Experts of a small language model.
Size: 9 layers, vocabulary 2048.
Training: a variant of Muon for the experts, 278M tokens.
Below are experts of layer 5 (counted from 0) of a mixture-of-experts language model. Rows are named router (the router's row for the expert), gate (a neuron's input weights, with its number), up (a neuron's input weights, with its number) and show model dimensions 0-127. Each number is 128 + 32 x the weight over its row's rms, rounded and kept within 0 to 255. Numbers have three digits each.
After each expert's rows: a language model's description of what the expert responds to. This comes from a sample of Wikipedia text that the model never trained on.

# expert 26
router:171086123124149172132116177136138201162180124105140074149228098111155069115171148102141153108117148118105086165139133125155127129124157144059125172135161179200161175151153150189133121133099147118108216115060129135128117132149158118153138115129190162109151096082094095099124135173202113144085102125142138124133150101158091113071105107169126138139153122182128096132149101103113102098099
gate0:138145107166125133151084127153074168145100106128136071119134122139122148148181109108171149112147110072151132091087115052141133141112112127134133124145112193136153193157157143076157091160119102105107133153119108117138114066115137138173145072120125175106139182083078202094192101152162087152061098104172204120128159136159054081100126081077110162107082173110120129127171119130144097127115
up0:144105108129129156128080158083073086128086121101102136112148116148111111088092114099095153120107090144112099170104121039135107157159092127123135155145147125125193165129182115151149179172155076096083129095097099092105123142109082107123155201142097140122150143125068102126120108148156152114133154142128083200188145135132123097170154160098155157186091027141115068108106211130130120112129
Pipes, equals signs, closing brackets and commas in tables and titles, plus place or event words like Cup, Air, United, and am in Marcham.

# expert 20
router:130117152157146175123148139153086213098141152102181102104166159126126127099085145099116144151164171135137115086149155095139129157131140096138174149128192130151180184133139167103131188173105140105094134118125118175095106110138159152145184078122172096078111172116130142093133146140126172089087153080167121131114110090172062115106095072151143137134193092098058117161133081151188135052139
gate0:124142110110075213112096137152148152073097151183163055148143155135150161143137186107091157147118144150105129171132140066140111224091139112158142131125148073129129144143113111162119106119151155138082186125143111126125072163129114174196121149079159077121150185141097161123145106143100105129149130127123120094094163066175156104139159125136160184118153109126101109125135104165172085112032
up0:149118117099121094192173148132091120121114094123069128136114098206153133112147133162170131108145184112164118140113180160140095068108135137111120108136072144150120052092175134121080092127227100155088087105165087150118134111049147071087150110155124180168100106127069115166125090139171120062104136100114144148170084175160131131135119171152167130129128130092126109170135136121136116128186
Short letter pieces inside foreign or unusual proper names, often h, th, k after I or Al, as in Il-h-wa, I-h-san, I-s-lamic.

# expert 29
router:158114141135187131054123141147139142160146118168140134196131125141174105185154162087146136137185164134128106125124124097105146119106153129134087194119233169204135146137153145163067148137058127148118159100130128163137137102142098102091159087136191169089120130132159133116115086161183118136080072128172113078129069181156136090115134145101120195127145124145135100103143098147151070106147
gate2:092158160147151133084126151140164099145144078135085116127097123116104129169150150145128069206175111181085127108143191143164131130122158083127152203084146159172117135159114085115138138109151166125120140154148115118190115115084141080124118122101186162132105191158060137116193126122137102159093112114153114145157109101109150126045138139159209119132165136115074152129187061181140125156104
up2:103166126138130145214149141126123152134150073147120089126164126102212135092157124121079140091092139071116152079146126120152101080110081129148136099164126152049142211095149128156129094095083147140179133127092117149094153154126146176117140141109107089122134098124202168134171108148117171075164133109190158177184152111144123139148108138214087110107136144079126159135070112148120144151158
Sports career and stats words and the numbers and spaces around them, such as assists, middleweight, medal, 13 st 3 lb.

# expert 16
router:165083130130196122137168123151138118138163159097106127169195128133139103093128220128105135127116154153075109133146130147132139140128131132060159180117156114160168123133102181151154172171067175114121144094128058158108148103155148104131144068166181137107135128102182062097090140136118116106134177118170080099164144129229135102129093160141140138136149171148158091095167165118155125077086
gate0:129110110129103101154060155128103122125118173141109124142134113122109146143178171182139145120152155072164086124132171184193115146121212150088135145119192116119154107101146123089146030096126108093134185126183130108028141183147093190050109142152164161121146105105092134108126100127146091130180119129112155157111130101154175119142136106109131102093120131090123113122167108186149108076135
up0:102097065140089057113064125129112084110150109147111144134091091137129135098106159177189164095133104070141089116094168167121140126173157123106134128085132170143139102159122128107136017140143108086124119158138073073114122118127123190079131191135159135117162121132130117095103200182113094138169127099114138130118141140151128141140125085158106064086209066154104141100132110156157139080139
Pipe characters between cells in wiki tables, usually right after a number, name or amount, as in poll results, prize money and sports results.

# expert 21
router:166114104149234144134109190162133164154162138113159184149192121101154137116172137123136134114121159157107132120148113155142131099136154142104130173101095115109210167124136139160132079139134204171135159067144091144131132054138104129151169155185152161116141080113150135166085131137131162095155081160102120076089075125145114093110093132117165147101183116102157119095129130116192150047108
gate5:143104104160176138141145119097186161145111104127099146192149095175128121084190146092101154105096119119115160115147068106117066163150108113159109119115147169152181074164097158105119134113095185143135144098144133140081153085120120124098086100154168133076101117118190072160158121117115092141142124130053139125118112102157120137122087095172072130120109170077118150116153195080102157104235
up5:120133118119104101132138129104140111171168175172131115096076123118125121118115124154102141071127151114174103111147180126109063120126173187123152103134169129111093145127129103085127164178097103116105097159102165117135111171128151108110151086010141202205073153170056136120143154149123111139121146137118099207156125138113114106085131179132079163136083152161109145117122086167110051132084
Second-syllable pieces inside names and words, often after V or T, such as Vries, Vrinda, environmentally, Viennese, Chennai.

# expert 10
router:145080116224175153114182132154131136134161171131167181167120098133142128106157161126100045108145147125130132168138139156145078086116140130108131141134156171188220146192099100121081130163102130105133105076126122156136074115121145139131140082143200149148118158048134074127064126079118082101164143118134119083111117181124092074130095156161123143120151160116132090130127070151132134141112
gate0:130109165113114103176110111142059115083098106131181177143100110166146137121142082188089091145132128107095103175053128142130118134113093135100152158106174153181157164067128103152156171173165099190135057182181101134146131102142110067156098139143144124131137131158139099123162096101102208095137141171111171176128113166181127125109090080080119133138133112186154123155154129073126113130078
up0:137169178136150171098164132091154163167119129117128118115126107062131200148084100057151103119126125181099144151149110088116186126229184140113152107125145121133119098100146161080180126157115129139131094089111187174162120104114138113131167161198072189099120129132136142135140103116142141108109136106131125187156142149181110180110142104149088097173096174116055100106192135157112134115169
Opening piece of a lowercase or capitalised word starting with c, T, mo, sp or co, as in c(rossing), T(orres), Mo(zart), C(antonese).

# expert 54
router:156118149157182165140181116137096161150137133134174132151095166128120066118120148141124150090134230134117095139171129138147091162081192151128136154149123166140150175090139144095096153165119156139107144075097084170141124120148135148129153117149160178124182155100188100108115117097139100154124138165119119138091093132187139127140087095187111159108151125191120021120110086181212109103130
gate0:156122150096133097126115130144199166125118145105146064174165117121148159148121143165104117111134145162103109133079145111128110115111173119182156136128111130146102088139111093240112138139217114155053103113162135085094126080090153091147102143124142150150177027154134148109158113149088147095108107106082172085125061119121151116077114101194098125160141119131137178123178163083127107130112
up0:138105160085142137066068172079118113154138107170115118126192170162131108157158060146137128125113159145120173154129083122137145152075131115164168152131051199103125103105110074169073137152156110129089132183149121092126155036125139077073128121159173144146140125140122128140136142084087133105110139160108147128053132139155157145130150115160103099141136073137153118177147159150201181111082
Final vowel or syllable pieces of Japanese and other non-English names, such as o in Hayao, Taiyo, Tayao, plus ko, ki, ka.

# expert 11
router:172140111198174182148120185233112125149164118152144125118211086125127089116142173095154107118120129127124134117171145120142103087153138070132131157098210185153140127128135168188132136165143106086134101083146114117097114129132136145194171098182172125119095134082150099144122107120127140158128090139161109068130155189202101121094104085168168165176169141143120107142139122132123160130154
gate5:112111161110137108116146101179110162115141121104116063095170105162123139117111149169155170130111123146154096144175114116135110162179088146122129125140161106161150127162168107152123120120110130114135136114080095118126156165104201109146118123149122131120116129156109128156107093211189109164181118172145109058121198117181089244113192058140115120200152082139178071112111113135139130114080
up5:144109193080080102127143156084105153181153155181105133165157089087113138112145122137060130116151103158129138173129128100096131094209092127164156114098074112112170154178092190141106165149128198149109161157147069115133151130097110153145187115153134129115201127179126104140128128173155138149123068116094153094145096146079198103124175097176069089143093131131154138127094115138170152139135
Second word pieces right after a capital initial in names and place names, often Germanic or Gaelic, such as K-et-tering, Mc-G-uire, K-ö-nigs.

# expert 28
router:131114128124225152078140145132147165145151141179154113187148150108125146150121131140131164127127143170134123114125109143143188142119195147084130107089161171127196172160098154154140100080119124139118144107171092183106166132144112110163167074201125109094075157073161082128056120085165138093102095145164117103102064158154130118163115118119181162075158127137169072106099133107167114079138
gate0:102154094063097131147087155116082114135158127114169116162112188175137114095096096144147162161139119168180096120082080146144133164125135157125113117128160186116155183072117101102144141120139092129180108141063109100120138107121060186143151162151136138146123110115076105103075121041097097095143151169152110147164149105158085161130080120120086169224127179104104097121139108083118096172136
up0:087125084068128081107146135087133115139153134136133074185121116093097127097133147126114148083103115208122150094125083074155151152067195157138118145116129157083156136148146142184118128024152128119093114136156122099132117087032155121129122110112136125202076123145156133118062063165079130129140117147118164052131126098148119112138128119085146149125143069089143114097132117165118140104078
Syllable pieces ri, la, ra, li and capitalised name starts La, Lu, Ma, Lo, as in f-ri-end, w-ri-ting, La(porte), Lu(ther).

# expert 45
router:168134109128135143118160142167118146184187127110118157183200122140119078095133181127114098107086154193127133139129146133153126111135151150103112128128177133158150169155145151169136140082170136105097111074132078110118084150172165134099128086107139096131069109136182081158069119154145162130122075139193085051106067152189118104130118140179143185147205109156134121107178087146117164098129
gate5:124115126150065093116148172165112109160129084120129194126093139183130127146127176118136167122109123156138090100092223149187146144129117111089147170119162135155082169133120165137186101088156159172070130141108116148179095113111108132119138099123129186140140182128103137123104141125230087134113118171155163062120086169135117113159087085151111182151152065171138100140116103157160069110146
up5:129143173111127108156114125090103150149120199213138162166207096132129153152123086106087090156172103090115160163140128119070136140059078123155137093141117194168113126157098174115105126148098136061105119100119110165131112082149144210160108148087128097143095070118116151174195082096149171076117137087133119139144196132120173141130124123171120104164140166098107126101120121158174137131109
Second pieces of place and company names after a first part, such as bury in Highbury, Westbury, and Cable; also pipes between score numbers.

# expert 39
router:155088150143161128138156121144109139116128134108114146134185120128138106089137214097101131130139179121097112112143142133128146126107112132059144214112152129165192111148102169145116155153073165098130154114132086166101133085154158113113129063173200151126120130079182038108107123132129122120091140115172091113160145152213122120143113153157169158129179181136144063109179169126165140063105
gate0:157073170129118135155106119195103104158081168124148154107185162108140156184146123093115153182091110150140110154138100082126088156087140116152074137172124110126102170123120165119109097050077111116133098101143126111136101150117063153140171139154074083098163141088111140156141132093070172101171175128172165145058165052167099180114100147151079075118110162102136127121111090157122116156106
up0:157071144096097124110107102170105086122116122110129078105195126129147184178157156103104115116106156087108119145080104090125115137051159126094111128083119101118114138110133090158127108094053143137052096134118130102178137167079049100115136170109155119077139099098141137146149105073109127094130149138172165085087111062142087197109088136148103086141160157060140105147120104178110117174144
Pipe separators between cells in wiki tables of sports results, elections and statistics, usually after a number or name.

# expert 19
router:113092132175186140074146211118097150140217192158146134154133129106119104093131187099095123143158159184104099097144154175161145114090135135123148152137188142115144141142099139147185154160105099115072146113063102161147125167155099159122196067171192134115141180089176128102128113128129134125079085114162101123161129109147112096134127105096114187138158121105124112110196091163151149094144
gate2:087196103164146119105092119101159142118141169136179164115113086127114136075088144130164099099151114058134187177143123086115083141171168086150118165148197188115076115156100163149161145099093149171114184117111144175097090099152132133099155138123145150092186201098165122112207074140148086099109135187130147094101158161155131131157104138077140137109107158134114101073137146102111149151134
up2:191143181114092095229136172093105150131089101123162147117136123089159137114112126132139084146111090115114147170137153187116131128075144163163033109087176094100127115090101150168132135148101129138121079143078130119105143148067168099144117158126096086176158101094154138116132102118140154152096139070141172180113135146196155144093091113100160122083093154144126064115134199136140091163162
Bare space token after determiners like this, the, a, plus function words that, which, every, because before the next word.

# expert 25
router:133113106179134112117100154128101169151212145124136111150172129151132135122127193096127077121168184103123100149158109155151108152071162097130092121082166161143138140091134106096076155114127110132091115064112121129164126096210096117161190104194195152135091161043167144129103122076163114132130125151149096103149109169152129111096096138168139108087159176054091120074123153111137133133171
gate0:152182107155115103122148105122142125121148184135110113104171126104128150115110119109100058074105121169133152128065131091156135178083110121135110099110096167146146140107141100166075119109159146151083124045117077199124141127110173136121163142102175115129140139061131120144128106120130131109127157115164143054132086089107207142142036175152171090073146090042112130096116138147173106099143
up0:110141146131101116106124103109130174116148173166113139208097119136131140084141176069103073089189075134126107135117111077153123130102150154123061105109096124150125194118081087134098205145129108130108131095098139147128147106033093164094104151135136114121167097078116135134056125121147155141153095086153129064126131164126136122178074139179141086116093153075119130100142195071132147171138
Word-initial capital P, T, St and lowercase p, st pieces opening names, species epithets and terms, as in pulcherrimus, stellae, Panther, starrer.

# expert 3
router:140143100180150156110159168105128198141160169127123082127140116131122130107175130142133099094145133139102078157145154132130129143081163093076124151124132135180190180163107137154085129175140099161167142142165109146146148137169102141122152000112209139092127168088145088122122151094153160064084095118102106141121102142099154092115104048150138163105138172118123133086182111089181126104108
gate0:228086064174163142186121141150146163161100169135133108196143090109130138144158194115115144129124096141104124100094127126115079088155146140103140119158099087211130191134188099100171123110179122032145120087193109109145111072139102130138161121093117087082140111117130121130120116137164112138144124108178147138153124117183131150102103143141076110178113140097141147125127121122182136195107
up0:156150165105143153153109157098098151133163108134138147041126190102120112070111079169160124120076179146131193109153141128152125068182127109154109123148127114102147086130102130140082169128144163216135157147121173127098131156115165040146105084119133184159083108163148155183103089124056126128116096113100135162134128091119137119092189097121143092082153118197134126165113148161137174114119
Capital or lowercase first letters of names and words, mostly C and D, often after line breaks or table bars: Cincinnati, Coaching, census.

# expert 18
router:133068147136173127121125181115095176149128121153161139253154122135120121133158167101109112070114140148120099113127119096149122124107175109109170124094205173157159135118120135190108107118070126135150179112084141149154083130161112158113183073157157154126095160103167096133137070077186175138077114140119109032091106114141122074119122138107118164095148171113112124094130085163138121122129
gate0:112086127149131111114109174112138175097167164200173179200143135144153102103173185142142132180082115152127131149130165060096158099156168133137181130165178068092133137112133156146148194170102155072123090142149146133138117167141112088108126104126108110122133166112184123070129139176154129171110098129114072194155151159177079154134125153085133150151135152170093088193120156089111143128097
up0:123152172089152187166082090147093114178121116088122100120089164103142161176145152137109087118145133176151113152123073129130104159063093113170083147086099122143120085131097196037140147123159117138114135124135147160164189123080121154165062124174150116099086128141103139140100212058140110088167149157179155101150095079120124154130105137125170112081118110113150142093143100122159108174174
Common nouns right after the or a, mostly in sports and media text, such as title, team, city, game, song, season.